config = dict(
    n_layer=9,
    n_experts=16,
    experts_per_token=1,
    activation='swiglu',
    normalize_top_k=False,
    balance_bias=False,
    lr_router=0.000571,
    norm_eps=1e-06,
    tie_embeddings=False,
    beta2=0.98,
    steps=7195,
    dataset='wikipedia_en',
)
Below are experts of layer 5 (counted from 0) of a mixture-of-experts language model. Rows are named router (the router's row for the expert) and show model dimensions 0-63. Each number is 128 + 32 x the weight over its row's rms, rounded and kept within 0 to 255.
After each expert's rows: "mostly gets" lists some tokens that are sent to it at least half of the time. This comes from a sample of Wikipedia text that the model never trained on.

# expert 3
router [ 97 165 140 130 151 123 156 173 121  61 180 109 102  94 162 117 109 120 179 102 154 149 157 123 123 193 177  78  89  96 131 177 130 169 148  96  92 134 137 133 135 144  84  94  69 134 102 102 139  51 194 183 119 108 146  93 138 178 181 120 180 136 106  93]
mostly gets: " Air", " First", " 1st", " Second", " 2nd", " Black"

# expert 6
router [171 159 176 109 146 137 150 144 131 110 190 150 124  68 176 106 136  93 162 138 138 128 167 124 119 171 172  92 117  74 123 148  80 143 101 140 123  86 145 173 126 113 115 145 155 136  84 126 140  59 210 208 115 126 146 154 160 152 126 148 186 127 118  99]
mostly gets: " drug", "oph", " ox", "atic", " mechan", " cell"

# expert 2
router [159 126 182  49 147 153 131 192 105  62 211 158 122 115 150  77  82 142 180  61 162  77 112 150 129 114 165  77 124  98 120 136 144 140  67 117  72 123 113 175 102 132 117 136 169 130 109 119  93  96 132 177  78 158 130  84 129 138 118 170 180 117 105 110]
mostly gets: " cons", " engine", " ship", " Cons", " river", " des"

# expert 5
router [152 112 142 137 169 155 116 178 142  84 173 141 146  92 146  94 165 128 163 101  98 163 151 144 113 162 176  88 122 121 169 187 100 147 102 114 110 124 115 203 135 141 110 139 142 163 104 108 136  94 165 166 118 111 131 142 176 177 153 124 165 109 117  50]
mostly gets: "000", " $", "19", "10", " 50", "00"

# expert 12
router [146 152 127  56 132 141 122 180 119  63 170 127 116 118 167  83 132 119 178 118 131 144 162 143 142 154 166 120 136  79 134 170 101 199  78  98 126  78 133 159 101 186  59 124 103 107  99 119 110  88 132 175 104 117 123 119 101 177 135 183 183 163 109 111]
mostly gets: " O", " Ho", " No", " Wi", " w", " A"

# expert 9
router [144 189 183 118  90 135 125 155  97  93 150  98 100  70 186  92 123 113 205  92 111 131 197 163 113 173 169  78 123  67 149 170  57 153 165  80 129 141 192 158 107 132  97 125 115 138 101  68  94  80 157 155 111 110  79 159 149 208 158 160 154 114  91 105]
mostly gets: " per", "ti", "ić", "ć", " Arena", " Oblast"

# expert 15
router [124 141 160  85 116 144 138 144 145  69 177 110  91  46 129  83  98 162 150 133 147 155 157 137 102 185 163 131 132  96 141 193  97 141 115  69 107 115 138 180 134 144  78 133  86 111  82 136 138  43 128 180 112 109 131 128 140 193 152 137 147 135  86  87]
mostly gets: " for", " to", " at", " in", " from", " into"

# expert 10
router [123 162 158 117 143 120 123 171 123 112 167 130 121  66 184 143  82 199 176 126 143 134 160  90 114 156 130  73 110  85 122 182  85 113 101  91 102  97 150 166 111 105 116 113 149 179 102 136  44  77 155 128 105 134 145  89 171 148 110 161 104 161 110 102]
mostly gets: "  ", " unc", " ill", " exc", " wor", " compl"

# expert 14
router [113 160 178  90 144 144 153 175 119 109 199 142 111  74 101  50 119 100 179  63 128 153 176 173 163 182 165  89 118 104 172 175 108 155 133  81 126 146 152 207 107 125  92 106 101 146  78  96 105  56 134 173  90 152 134 102 112 157 165 152 157 145  97  54]
mostly gets: " up", " made", " used", " released", " held", " played"

# expert 4
router [154 187 133 112 137 166 149 151 105  29 178  94 106 118 109  72 105 130 206  91 144 118 144 132  85 202 165 130 145  89 170 136  82 114  92  84 107  76 131 189 129 148  74 115 136 153  66 136  92 107 131 142 116 144 100 143 111 151 155 122 182 125 105  57]
mostly gets: ")", " –", "}", ":", "]", "\""

# expert 8
router [155 168 148 128 140 126 118 207 117  71 131 146  92 103 162 101 149 144 157  83 172 160 182 159 150 196 145  55 115 104 169 176 107 157  90  73  97 139 142 180  66 125  81 129 105 123  96 139  93  67 140 162  97 122  94 107 153 156 158 152 129 169 108  85]
mostly gets: " 2016", " 2010", " 2024", " 2015", " 2021", " 2012"

# expert 1
router [145 177 169  78 139 151 109 177 117  66 150  79  95  57 142 125 107 162 160 110 151 136 152 153 149 163 138  57 143  87 147 163 103 155 108  73 116  96 184 158 110 128  72 110  56 144  75 120  85  77 168 174 102 122 102 122  90 155 158 144 165 135  94  63]
mostly gets: " (", "(", " [", "Al", " •", " UN"

# expert 11
router [161 155 185  88 165 114 112 153 111  75 191 110 124 110 145  66 121 139 154 111 153 110 175 171 105 141 137 122 134  89 136 185  80 137 100 109 108  96 133 193 108 151  91 134  74 102  63  99  81  77 144 160 112 148 112 158 152 163 162 142 175 123  91  81]
mostly gets: " and", ",", " or", " &", " but", " et"

# expert 7
router [148 114 175 166 144 161 140 141 119  86 134 120 133 103 166 109 177 143 177  77 115 121 162 150  98 173 148  81 103  65 150 176  93 105 141 107  82 107 157 173 120 189 119 116 129 169 113  97 115 122 143 185 112  97 131 117 137 133 176 154 166 156 103  67]
mostly gets: " Michael", " Robert", " Jean", " William", " James", " John"

# expert 13
router [ 88 136 151  95 157 144 141 139 141  63 127 106 123 108 149  91  80  86 173  81 120 101 120 141 133 159 169  75  92 109 150 171 101 173 125  90 133 157 121 108 130 147  67 127  97 145 113  89 109  85 143 189 113  86 123 129 154 147 167 130 171 175 105  81]
mostly gets: "\n\n", "=", " =", " Location", " Genus", " JPL"

# expert 0
router [122 139 180  96 164 110 165 156 156  85 162 158  84 120 130 123 106 134 143 114 136 106 159 185 112 153 133 100 112  68 155 170  78 136 104 108 108 118 149 179 118 133  65  77 122 166 120  64 123  70 155 160 108 128 120 135 133 138 163 112 145 162 130  69]
mostly gets: "%", " University", " College", " government", " School", " life"